Experts of a small language model: 12 layers.
Below are experts of layer 6 (counted from 0) of a mixture-of-experts language model. Rows are named router (the router's row for the expert), gate (a neuron's input weights, with its number), up (a neuron's input weights, with its number) and show model dimensions 64-127. Each number is 500 + 25 x the weight over its row's rms, rounded and kept within 0 to 999. Numbers have three digits each.
After each expert's rows: a language model's description of what the expert responds to. This comes from a sample of Wikipedia text that the model never trained on.

# expert 28
router:453453503540488469489483518531481508513466420497502539519500516504518530483517504490476537491529486484463486491493495507464529530520481496529479485510555467524520482475516479511534522502504494
gate0:513504515500525458548491472443497492466470510501528490506501529438497517495471506555507468497555492477503494479534478512522486493460499485534470484491461536502528509478503491445562508490476498
up0:484503516521504483539511483443498473477451555514505515494493533435470526496477497537489461470522500483512497471523458496523483486463493447528452472497456515497529510480510497434540469505512492
gate1:496515507518484486498520524518495501467558495464515508490469450479537527472478501516465531511514560508514545503533496488453480512494484526527493518488512514505503489526486496523481503530465504
up1:444539467518516503550489511475524499545462510508480530523502525514479501493523500496502487478480484517518478514454530521482470492471494487543490494515485502503506515473457499524511468486482527
gate2:532482512472474464474513508524507534535515495514503536482496463480492460547502487513480479461496509470481500499492456468523513503454501507503472459484492484527497514484518489508464515487492498
up2:526496529483487469466493521507509527535510475492493532533482498507493509518498490524473461431547529482485490512468460474508489471488490514524504473490487465497462526496498506499495478535448460
gate3:503495516481510526526528495479518494561510488501557467477487496461528497524508483498483501424520499475514486503492491503505467491498536521493461481538465517460477515483486472449533486521504526
up3:508498501496487462472492483505481498446459488485475531539502522512516492520463499457521459566497476539504524512490486518519492467510461486519536496479555437510535491500531510544482547513537497
Years and word-initial pieces. Year digits after dashes or bars in lists, plus short pieces after initial capitals such as P-ol-ice, Ch-ap-man, V-or-wärts.

# expert 8
router:446495487483481480536539553563490513502487504512506498562523483526494491480495481490501508469537491500457512524548519497480489542505499527531470495492497445497468506515475488477503501450459472
gate0:492456474528494467478520495538448466519487505522475479491514487508546513485489484525476460471510475460468514506489501515509493444510484477518511508506523548550495493487516478474463516484527496
up0:521490473519524493475534509508483459507482544505496483504508503488492493501464503542532487490535461463503494502471514500493522466492495460489520513503507533545519448530510464502505513474524490
gate1:516504496524492531486481477510448497500511489543540487463500472502492488491488463523487501511487425483493543514458527507511530461514541486509452522516534496523457475491481504477449494498497490
up1:500485555480526507512500488457526564496487505507525481548469531500513557519515493464462518556561531527480483452538499478424562472476509505508483478548494474545472533449531482509443530480515503
gate2:495511493508477487536515546498488501506508487500523511518502468518559485486493466494501502491486484511468499485480502535499536527484512484507525515520489491498519477514480518477515529518510494
up2:521479504489502490460477495498515499464503513487452472480496527493432511511512508486491500521531508470522508527563483482514474455521495485506464493492515497489487518497522482522522508482508515
gate3:570511452492471494521493496459481476496543495485486515493537509490509484509430485503518483484509506458482511516506474527464494461488518492530501495517531507434494470494478540518502461503510478
up3:498488511498506491534510536496491475508510507483498487504547478487511531536455487502517517531473498457516513498466507493482490464502469524513480461502489526521485475494472526508553484502534471
LaTeX and list markup. LaTeX backslashes and braces in math formulas, line breaks in bulleted lists, and infobox field starts like - License data or Area.

# expert 27
router:446507507461469464500484520567501497455514526518492500499503490531499484542464487482557490476531486526490527523521549501476477536529504503555500486503540464498476476506558486510495501502466493
gate0:517524455529531544498519493484483550496541492517487456489484476468478481555534493548537477533493536529466474538507494452519540516551475470482533490477527487485486483535485537497427530483460478
up0:523479517439461461525503526526495449484453492460521513501512542523516525435478533469470474508516519450499514438525512505497461522488475529537471499546478535535481523467520489518523479529540528
gate1:538512547488504546476459444493518480501525486545481496507521490490525519480506533469523457525445504477491498451472538481525551513543542500479489474532475457470501521508478546465463519498532512
up1:554530518481529526515517500482527460508467497542502513521487525477506514459535527491502488526496511498494494509529480517526544567495538535481517462487502504480536527533461537469493486520523504
gate2:484488499494490489503488498486466511481530494499493536529481540518481552496499478495489507533494464503501519494498499552468503504496516453495399522495503493507507523495524500523511505432497479
up2:475480501474535482524491502484496495475523522488504538525485553500478510512527476468486476516468469511496520499510497527457473497505534482471436524518488503501511507499526463536518500444494474
gate3:492463498472473483490481506481530514464494417500500466466545499520451529488517469501508464515484489499477510556473521498540515519503520495463488511527481455495466502510520456498471457530547512
up3:515516526508527499500551512511500502528507559521515532503454516511548470499483505521477509488524478517518490465539461541460458474486461539520498500477504573499544466495481535525519548485466496
Title and name joins. Spaces, hyphens and dashes joining parts of song titles, band names and compound personal names, such as Karl-Heinz, Destiny 2, von.

# expert 18
router:502475539478468521471490558498440474480475487530496514525533472534502502499494501532508515496519477533493497526509532521488475528491485501495495511517497475523502480485507464480467493516465488
gate0:514490496475519516528477488507482521491497516506523576515483506503527498545520494510493494488480471509468499490503494500502538511478519560485476462512479533573506509500525497453497494509521498
up0:478511529503483508456512498505497472481492513483487450484519471513507498467473504508522533520550491497515478511492474507498485498524491460525508528490517457434475468521477506552503488480457509
gate1:464469482483511472558517476499507457488477510466545496553500493526485473458526489464493510480500481531479515465535505487538487528479509496448518488487462481508530522501496475492468519483585448
up1:517507515533512523467508529515474529505515507543422496457507468490518534534455503535530477532508543512504487541472481508456498476511512511570464513504540521487473484524503536486521478503454552
gate2:547523573526488531504492507480463500483521536477510506510497477483552509481481507539504491478530475475484509524494503505504491523503475490505499505466492504501545504535498512525501526492482531
up2:520525515495502477525494545453493523502528561516497528535491557517539510505430494525512518456543484473480528459485491478455453489479468473478509492493486507496553506497476523506518530541505542
gate3:517508481497503495469491498508495466474483498457480501488517497520514456525473452549499475471495578488503504517495480543505483510461479473493506569508517536493560487521522474476512490499525484
up3:512527464500492504486493498516497481473491514446465498481492469530504458506465472527462481454484567498517502518498458545533503514444504472504502563522490512480536484519516448463515476505515468
Articles and modifiers. Articles, possessives and adjectives in narrative prose before a noun, such as the, into a, their, white, bloody, plus Latin species endings.

# expert 25
router:452509511513528521468482492531518497522492431484467510469512498556523490493541478505469529485502505483515508504527526488478516521575521540523458462542509460511535535508502469512507525500486496
gate0:533511498464480462528498464487517509501498486539502498501478513525502496502490500523510502486484494472506534486507525480515501488490466517487459487514464516485502532547451441522474481512509496
up0:466470516493496519501490529493525490523493495484501511502539491482476472545494490470509497506530470558511487511466528496465497494474526512527509517519509503537498473450566534464512520507469485
gate1:538537490483519487483523549536505482501473511516477498481525496516528482510555498477541487426444507488509531443517515515521495486495464474516526512533507467524498521473436541523492554530532518
up1:525524506477537485489545514522518506502487522512501473480516489536521489487544485507523502436456507485509501486526520485517505484472462492495531541541504473513503527484452531517494546514497507
gate2:457543508493515465498516489506508508477514493492503508493437489505475462501527504474447473475485475439508497482541473498505515480451526515527520490517478496530492517526480466510503529484465527
up2:535502510465451484463484510516495504472457491510487474544494491517499508464481517495478510480497500523509494472521492517524468501483525470463523519502485500516464418523472486509521510523479507
gate3:504510517498516504492514437498466517511541544488523511533476526504495504498575514522481496537508492518504496528540495511495524516502524468483495527527472496544478529482469509500515561518483473
up3:477464495529518491493484442506483510485500502476514501523486520494510506475519505514492469522509466517547518474513499465525487492488492512525526510522470466512491521509494491467516573466455498
Second name pieces. Lowercase second pieces of words and names right after a capital initial like G, W, N: G-am-est, W-iz-ards, G-ian-franco.

# expert 20
router:470507473452504521512496497514508479482467493524480519513493527497495501528488514530522484526537509490502515533508495519477487526526521460507497508499545493499497494483489457470510491555451488
gate0:501541531512531529502525463549510535473460517542518507482510508521499475498492495536503508474490504497512472525483457486518490498494492538455499489505520492533514533515491481505536476496456504
up0:508516511494510509496468514498478516493487494495500510526469516479536497446534513486476529508485509519517496552526551501526534475461482465484482478534528497488542535507513509441492464499489502
gate1:480516491516453541495533480479472489462475520471461500534507455535500504546512523485507474497489505495509490494505489496478527485511492492521537548494508517512480499482501493489475503532487473
up1:505523497490532469497492464493473505479486535508526520484513505513481456464516522513492561529490521535494520521468500508483493493474513474476477520510482477487510500517497483534519450521502518
gate2:470495491490505483532473479553536476512491547521523532520459522525511533502463468503497509477455468497521501486509510455530505499493483515535465473481453449530536449473460505512506424489528459
up2:534499487463520525499496558492450505509513463471469500510565491493510470483489554499537526532555530481506501529510455549504503561489530501504507484544545494479467511511511504463500558504506521
gate3:500456518488453424526516476532490511500547514547494435444501474503495486530506493491511489478484541542487500449495500520480476495523506463559483492505470519510519493507457514460483529512508524
up3:491505468488502534521502546495507482511498512461520554539515520498483480460541527541502522547518463467521522523483470504500518481497455550482505503489484480504497467478523477524485494479467476
Place name endings. Middle and final pieces of place names and foreign names, such as -ville, -ington, County, Avenue, Valparaíso, Gilgit.

# expert 5
router:535440554478478522461446549497502467488485451520496514463528507525521507569463501521524546487520468539507489541521549492491470498476513465517489509486497479489483535485544481469473532492479496
gate0:483529517513522497505503524488498513486539519523511508486494502440540482432465543537498483495474536460500517539511503464489495499490472487491478514539485556505476497491491492477507461484517497
up0:537488480440478513505497488485501491453548512483516508478499531506485515483533445486507480501495493455527513498499492493495510518551493479502486497454501508490488502534511488454526482509470431
gate1:455483522499508524497490463519439554501528499458529468487477501508518540468516509487494503528497493520531557548504489487496500506476479442529509515496540479472477496529481509467494490458485494
up1:511493541441503534528480477468502489533495506515552507505464527520514515472474470521490485473518462474522509497498533492445516521448501438479526524489504504502508537569501516515485506534501516
gate2:532485480467493543505501498466513514511523514476534499474495465498464554562525529505453501510514509493545480517516472496451468514508486509506500543489524518463506514464509497526496469452507527
up2:507514479495511463492491490506515481525498486502501525509495509502513501480523565510532484496499495489479501501511515516537505467511490468500549527497464501510504488514473451492481486508535556
gate3:524520488533513527495512486477486506487485462504496541500488500519492444498542522502506537517530540493477525473477474489485509484493507462503496484508513475500512533448510457453495451516552495
up3:438522532491479502452512467497490508502494452555498538470484446495467517528443460450496511457489513493519510508529501515500520507443493485509505463526473496507511536522504501535480519504512510
Indefinite article phrases. Prepositions fused with a and an, as in with a, for a, in a, often in biographies, award tables and credits.

# expert 29
router:475470475484511482494441510512512448507440517517500504544501511489486542513476511514518498506517502552512512486481537514499478484512469481559441502506477462516501501514513465444494524494476507
gate0:551506510508541533514504498484488518468482511477503464468474536496496517499471509527493475504511488489495539494514491484492490486520481475544429469496471475480488567504490477521462509456488533
up0:528526531494479531502517507478487511476484486540505513480519501552438503480481521475487485554523454476486514505473515533492494488473505505550526477516469532503462487488520474538451533494524524
gate1:498469507498490489492516496533496488527508436493524537514502497507553467510482529502467510453525565485480448543497492529537524501481487485487534469483507559464514512521509487521501527493488509
up1:511525508543484531505513491483487518459484521515482494494459506488428501512502471518532460537495457501513525503504490421471493492507504526522462527491537484514478486497512531471510493510487499
gate2:498523500502543500524489495500460517479485513500525504551487509527496508529493483496535463504483482480516568467540524480473513485548500488448543471517538513521479508469511589485492505472517467
up2:476534514520471530478524494537562505512494514479463480538460499487472495486516511503493484483486489526492485502526512522520520495476522574534462486497462485537524522538502451536471497525441549
gate3:502502555528480448480490502505508503515475502485505469504488490504526503480507472499523545469494506479491505488503473502510448482492519482459480540483507523494483504473497522522476541489450518
up3:512529530531473436486472513509501494527502493479502470506475502521543495469500494462517537480473440488518505492488489484528474485515503474473527560489526530506455485462511527532486504523460517
Government and political names. State names, military and government titles after of the, such as Texas House of Representatives, Chief of, Army, Minister.

# expert 16
router:506500531511495467409453542492506523506440512515540502547492523524474509555543510500483530515517498533455503526520507516463461488497490474548508494482477485529470493526508491487469507512483464
gate0:532478494483509502494506479521509499513485498489509478442501513483493479450462508528542521473510510491475512512511483512478486494462489549486478532461511465490483536508479475535469484479477515
up0:529557500513481526524509452537474545525527493455509511487472528527447518453503472500524497509498447445473495522494510515511515482492498495501526487466516521512505511516543445492533471500478494
gate1:548524523491489536485490473492481492512488488498498527509464523527489483484471545472436489491488508510491510488497475536429505487470496528512502460482499481530473498518504497519495459487527505
up1:523480494462463491485488540520489485513509434482513501511487488520523457493513482464481474479530516534526488525491478469488515529509474526502547487501516485490484530554498570456495495509521493
gate2:458590478511495541504474484484519521529487489487510514473489495487515520460486511504508470539503518506530490486544466431502471517556504457480531479522503542474430497499516500486516514497485471
up2:479548464499520458472481488515505488483518547513497517515492530505534531442504489473493441500479486507484465504475465478501444515518489490458484473505519484483439544514497497492491471454469517
gate3:475464487496494511421527537479527536510552516455527530506497513509475526470529517474501506511499472504533503457535519500475512511499497521552465507490441536498497503480502446492496494450481492
up3:492512520480504502539463485519497466528452490514471486496484512459512534518457481538491500499518546459499497529487471495507513490521495471463524521508561471479491499525506536478482525530528508
Infobox field values. Values after labels in taxonomy, gene, geography and filmography infoboxes: coordinates °E/°W, OMIM numbers, -ensis, -idae, Country: Bulgaria.

# expert 3
router:492490523453471442485476523522515469472507485514476505494581501525532484507476490477517485490521459531496477488459513524492494526498482513495497513531529505526486486476548489469478470505484501
gate0:506520513527508482495531493496520498466543478525477456479535513504483456477536517471531483528535514507505503490458495502506490473507502453483537497491482558465495538502437487505472480559536512
up0:498459506516484498509516465540506538501496486487499488475513504460488501462525505475479507494504457530471479466464524495489496523517503521508495507462475542496510502536515507582522506544559483
gate1:485534529474463490521506495509508534530527523495515465489479460526531505500479530493495531505565469457502567484506485503536537536514512484497517486521514476517492490535519504510459460550493558
up1:513516495437463488520441460474463460473461502490508504516496464494506501510469477486477516490515525516467498503511498474476517509494491523507529558490515526505486513494478538480480496557513489
gate2:541479494536519536481459494548493498520496528488480501489556500504541441468455492518488519474496507534498485513460517537449534488495540534506505534494467548502496438525570456502502483500471485
up2:483485499548504503529509548560474485491489515490465516480558513506520457444477474520495499504493531467486496496480509498483496472505509534531477544536475507499516490564559476533526456506441500
gate3:507495501535506474490506495524533493507493453459507431503534547477499523524494513550524487509526532502489462490512495513552515450432479466508508468476499559513465516496530490483488502499479485
up3:544513514480490527490502517488500469518488537535486483438484448514488481495492496486480518535511517516493551548482459479481473534482506530559506531508514494470519500476485484471471488498535517
Quantity lead-ins. Prepositions, articles and separators just before numbers or quantities in reviews and sales figures, such as over, out of, a, more than.

# expert 11
router:466489522418484523500474499491497482466507510496534531510520514552519491540471487479506507471519506479487474485477585497492481551520513483504510509506516466561485485514521488448482519524496449
gate0:467471487486500470470522479493486509494489510546461500516492499529505452548511528519474524549492535491469506518511500463503519453515504521490503549476532497489471494494480505543483539515486494
up0:555529499473505557534509512429530520485494520484444500534516482518482573514448508524529503480510521500484460469478496537506502532510483534512518501516466546528504518541462517506457510466519473
gate1:492502512487513462525485501483509470519518503492455510462487518516497473541520507495540505510475492490475527474496502528523539522512486450469561471488455485516498517511469519518501530498488513
up1:490511486529505530492469543496520483476480498465463451507542506491474546513508481504476512501532527532491546514543501471467542504488520497438501487507468507509502471481470531514483538458497471
gate2:533518549494501525485547513475559509453507511522525523550430473499542483473491463490486552502454499521443507496503509538513523452493469485504504524488538566482504544482507503479516472513520535
up2:513531485497516481472476469503459499464479491490496455475496492537502453490559518488501532503460461504516459507520496502490496509531531525509507475500529541486545525453545498524529530516465493
gate3:521520447521490458519500472519508504507512522552529518513484492521465550573507501474499549529477496492518491467520522483473528470463534517569506528512499507523533516467462468470496505471516482
up3:535492438492517469521499483488494528537489513543487550513477507512510502530513502511510540524493476491515508481522498453486572463525519499551515518468491509496521496512454434502527493500509516
Quantity words and affixes. Quantifiers and conjunctions such as more, most, all, and, or, plus pieces after numbers, as in 100-loss, five-pointed, seventy-two.

# expert 15
router:466469538432489486488487533506447471467482466526498487518506468524507527491453483505502523468498512506498475537529527530459456502528493461532528520546491486511491503520520423511471487515476493
gate0:485537543505467488514491501489487497500501483486497471519490508516473540493497552506449521511481500479462457549493477496519483494536496468514544480480472481480457505469538484476507505527492443
up0:524459495513531510500453462479532481498517526475510520458517499487516474541527507530506480505492484517499484485506452482501509506511508487547518484506500538526464500471500523470498531477485497
gate1:494472502555499556501594526458501537483517527541493479505508496499526474536498455493519500503479477479509514541529462480463490500481492510491521492515538499463484493501474487476484472509467544
up1:492443488525482525522518523485494514504498537471507514529534492505499489517498491473473486503513522480476525522527504507438461503522495498518478473501485488479514502479489495508472450487494499
gate2:513523515499515510481530466508456492525509521506513492505509522516484489433496510492474546503515474500530507474502495477431523505477526482457526515504489507515431494506483473492482500537513526
up2:494482507503493491481489498483497513486516484512500493489472488514558479525471487470505467510501527496481522562518475514480517563500509467516515485484456522531492460499512503449475488494506539
gate3:511500487535480503463489478519502498512527517435525539508463479449573496487516530493477521513515463489539503466485503530508519498489494501474483507497495512479505513553532467504524536483481504
up3:509503504486489511487475568503519552475525514520476473515504542493532524467552492509524476508477475477520504472510482539453478531509528457425490513489473526498508504534533502534501465481437506
Possessive pronouns. Possessives such as his, her, its, their and 's, often after of, in, with, plus pieces of species and foreign names.

# expert 14
router:482476471498499492487437470503502507478485470491512504501525524518501476498516514485505555475512492527473452520502534523429473503478482520560467493490527511505468481521530510478458506499478434
gate0:518537488553539499509543524439495500527500497491495490496491456525476516512498518545494454531483521490491503485488451518498492527543506480487497452521528517542461511519525526482510493517523483
up0:500533505513469483510500549511504485513528546500544513469482506496497501476498486470514456504501523488484534465509525506506475537543497480519504454517481494489437467499463465529516556513576477
gate1:484518456507485447476514511517533513479491459464447492518510504548511479522508494465508476489457524465450523509500504496546489435505505511472489537490484498533492541501470482449487485529522524
up1:529470533497514568479528467502447468510492525482551524455472510462482528490510534544485523519515496498583543490501501500472487552512505508507471452485514508462511468477518518531500514501432495
gate2:536551498481499476503496484519498500482476496491493541458539496525583528490497520482519509519488523501506533548488491503496495523500485497523499465483516512516483522418462501535526508457515493
up2:467466497504474484491490496495492498513526488493503471585491489482421499500495479481479499502511507512493472453522512486500516517483515540498506511511464502466517486557529505462491517509501499
gate3:536485494511525471485515545446511458499497521489523489487535512478481446556522514524491509514497491540491499498516519544497517482484496444517481504501462514481466492474496537476479538535543493
up3:454487508526458552510485471510526487510498494486462515497477482518500559462500484479499505511529512489526490477493484471502494488523492566505521494495521496514502487513491464526519487458489538
Capitalized name openings. Early syllables of capitalized words, often proper names and places, such as Cor, Per, Mer, Sher in Sheridan, Taur in Taurida.

# expert 13
router:486454492489469516480479525534511528531506509478489513495511465484514532561512518493496497488552510511486479514533559505456507516495502471517466497490476481520512505489523496487470494491496507
gate0:480476542510476525502492491483486472498490490515456487472481514499440463543506482462506481468481484521513495508520508473492544503474489515512512484522546536517514520545518522451532491479479504
up0:476454522527450520516534494499482505506536469472495507518507526501487488518518505502485521512501525556504519488525503451489498555505539503474478536524529501546519472491510490473506484520458526
gate1:527460494478564480477471490498516527524530512534480496488435496495534519519558508511471506496530440504487544487477479519507529494493534507483504515524545496570509499524526518482506549497527476
up1:526511506488547500498584469463461473495513519483488503525501545489554508491538500483489475494505525502499466513543477434531472517496492505476494459521537488504509501508501499496500524482528514
gate2:496496515488450523510462532482486492504505500498497457515470507511502482540510489492533467484470487512481514483496483576477496479517504519526540474479498496467434514525504493482494507472502516
up2:525500488484464537469487526480435539514477519527487505514467468491509514516485486477532482492467513502498513497518513547475501474453486527519475507493531487495441455472490508498457511570482486
gate3:501488462532506507539474500541549463476488557479517518437496533488546492472505532463499494431530489477519476488495505495521477511474509459521514473484536519523505511503472488516493469499504496
up3:503502522478494509499511506536482521530492482503478497555477523502484507505515527510466492548486518529472552526509479476481496490488506514455533482487522487521511503511539492514523497495483518
Football career text. Words and table cells in sports biographies, especially football clubs and positions, e.g. footballer, United, FC, | MF, first team.

# expert 30
router:499498482513488473525468512544439456491485500506524486533519469495518518551498509514535528504477513503516496525543534528476475520504499499533432489504531472505469500467488498449464520509467441
gate0:484500533495480474483479530552519479482464508529474491477503516428533528520494509535487511467522496481512517523483506500541515526530500498497510520541506480518519509461468493533506482473476475
up0:468495527492465512489491501507521486501459449497463501481493526445520502524493506515501486487503499467537502526471476517541516516511507492466492497530473495533513525482468531492512480512502487
gate1:524480478521501434467530514475558522465518501546491513539460525481489538547534525469513495531494484547491512511513491505503474478487483498486492553500484522520552511525508532522485503470490453
up1:480522514502497496508485482530482504491496478485549502470507485509509433473501507492522505488534491463510529479482511471509543489515479475440512480510493505471490456464511460513504532449494529
gate2:539500523497484519513541512483514467513500459534462506520474431524491470488517516491494460476452496559504464488481486478537549475475508512565520523522500512473491503469515502511537488498512484
up2:528527490470499488498500494535498495502535506504455485490523509507497488497486521517475513506480508490520509464467530441474530466494520528468492477480487503534502509501493504442509492476471461
gate3:521474527533493476516533494481526486508488498515512470473479517512492479474523531463531487470468516448477504491513533502512505514514521481485478518482479491480562504489487472528486420522508528
up3:494474498504480530493553486502519486489461520526479481474461506484495512504496565485486497477501491450529500522513510521482510501480485488496484533487494476514487497496504500541543475513480531
Head nouns after the. Noun heads and noun endings following the or of the in prose, such as Conquest, daughter, ship, night, reunification, woman.

# expert 26
router:457494511490478482500508516489484475509536505532532524553497490475486509551483476530494496494505459542518454530482543547499456505491500494484495503512504492498468493487497485494475525506505449
gate0:481493500540472488547522527514495525499508475486492518536508515464457515452492528491503500512487492521511553460484502468492472507485481498469492520501510497472497508493504489495482502465483459
up0:473438504523447482494502501486512521492549513505507519477513456525494521527509476515498483468535514523467488494473479514482526475530545530516526483466512520488468520473549484543474497519543460
gate1:491518497521518498444493521515528551511456489504475499474462506497531532519525487495511497496487510514494435491447513468509506480524444539491508528539470480513495466518553507519461492527502509
up1:514489494471517489524511498502492490490549500501520496542553505501468482473506529462467474497521515470514568485541522516478489538487540446515518471476526515507513519494486478480546497475483474
gate2:468538500464482541490458502481539512489471543485515506509518512555521485505468506490513516482438498504507454516499517498523542477529507461499530481508492524488542497500513520471545505501482521
up2:468494541498485476508481498482505479485492516486515478489503524530485475462481531495524494486433468490506464504528485532498503466476468479495507495472480515488531477529530503532537447539491521
gate3:461474513515484504448489480496546493544507506462493495497519469493504488538486511510471453493508529501468519502460508446518469525467481501489526523528476494517532518506482513500488533485490560
up3:468490495516544448485502485441487498493491528492569473488547476484498517513496532472502507484492481527492521480501492449493457516506493486507494528497526443516531480518501551471487508482558531
Year digits and commas. Final digits of years after dates like January 15, 1970, and commas or and ending clauses, plus verbs like was released.

# expert 23
router:474483520464534488448513484479504501503471527519504539497478516562508504521518477520510483474514496509514493520530555486515490544534529504540490441502501482492468507497548445483495498504430475
gate0:492537508482530486487525491515472503485522529514525494537472466532524521429513499479532478524515515534506531531506511477513485492462489498468503493497478522519452508485457453522515515548476488
up0:503515479539512508516531478533506532470511516511497500538522457529548486495559491479546515520511523529499552519499483456503479510488475511476484509507502503485497557504510491483518500543436487
gate1:500483479500487479473490531505493523492472497482502483500496466470486507489500474503506505474549509478543492516476491501508529530524482532553478462490518492452524490480511492535562487462474527
up1:480481484504504508481501486477503508484489478514478509455491515504493465492482459499506498488494487518524499508487422483530539504495541465504498463520531478531497504523507499511467521521535495
gate2:513536559508489476475533512529465522482545517507490498492499473463459515507502486482503448549520489469466528502574514466515489517471509439465492478557499487463449538495490494481503525485474514
up2:492543555487505483492538494528485525480547506494504503474522464503460482492499498516514450549515508479485543505549496481499508530480521450469484488567510521440461560522511512514479527487445495
gate3:479535505461477515508485521507509493504496551487521508495497526481532471470483487563487492494455459512477510489503470463452505506518502510469545541481476519496498517493511521476497545459477478
up3:498478506479486499498558476502502515511475477476466504498501494517483547493515491451482524482552540514542519521479544504537473503489536509531470460509508474498512478538526482503508519528497511
Capital letters in names. Single capital letters and letter pieces inside brand names, codes and acronyms, such as QuakeCon, EagleBank, BioWare, F-35.

# expert 24
router:492478499520529477502474516497493490465490515526504513521507492534552503496513474497505477498527472523450460504502505517517436540514514502532488464545480445512485504476483491487514477497468472
gate0:498510512475519513526516497517486494526537550506546479516507505503505471515471515467518529547501511467485495498544521501528500538453515534522501523533522512531468488486496511533517514476500500
up0:468514514527528499475491470508519481511513489480494536535485503507503471497493485496443455475478479494470529508452491454500513483502502472485494519524518510480494474511521471512514563463532470
gate1:482475462512512477476477475483506465537500518467515454521488469512510505543517483515455503531481465492464535476472551483476573481524461463515525571481496480479460552473472520483551539437468535
up1:520511510519504513502465505525499509475519479535515574522516498464509517464436497526514473485493495510520519489514451532507459540495526526512492433511474518525529463516505495533505469507525481
gate2:523517471482467471487481496513509556517504499516496494555491485486557511492505502495520483464499464490492524475506558497478429505511481513522504484490495486517528505480530505533514487496489491
up2:520499518485536525507498479471506506500498447505512496456508481485429466522494512493485508505474509471502462534504440522498522520488509526478486537503472490515453485522474495507520543463522506
gate3:521473461524502497474501465494461466508510515473513507504488535465529445486549507487475467518508510494508502505500473519529466478540540507535519496447481482492462507442469471491505481524457471
up3:479532518543508518498552523503517521519488502537486483530513503490526521506462492491509507542459513493498473525500524498483475423510481489477493503534519525526512493479516475539483463526533512
Diacritics and non-Latin script. Accented letters and Cyrillic, Arabic or Hebrew pieces, plus pieces of German and Slavic names, such as Herrich-Sch-ä-ffer, Hisp-ano.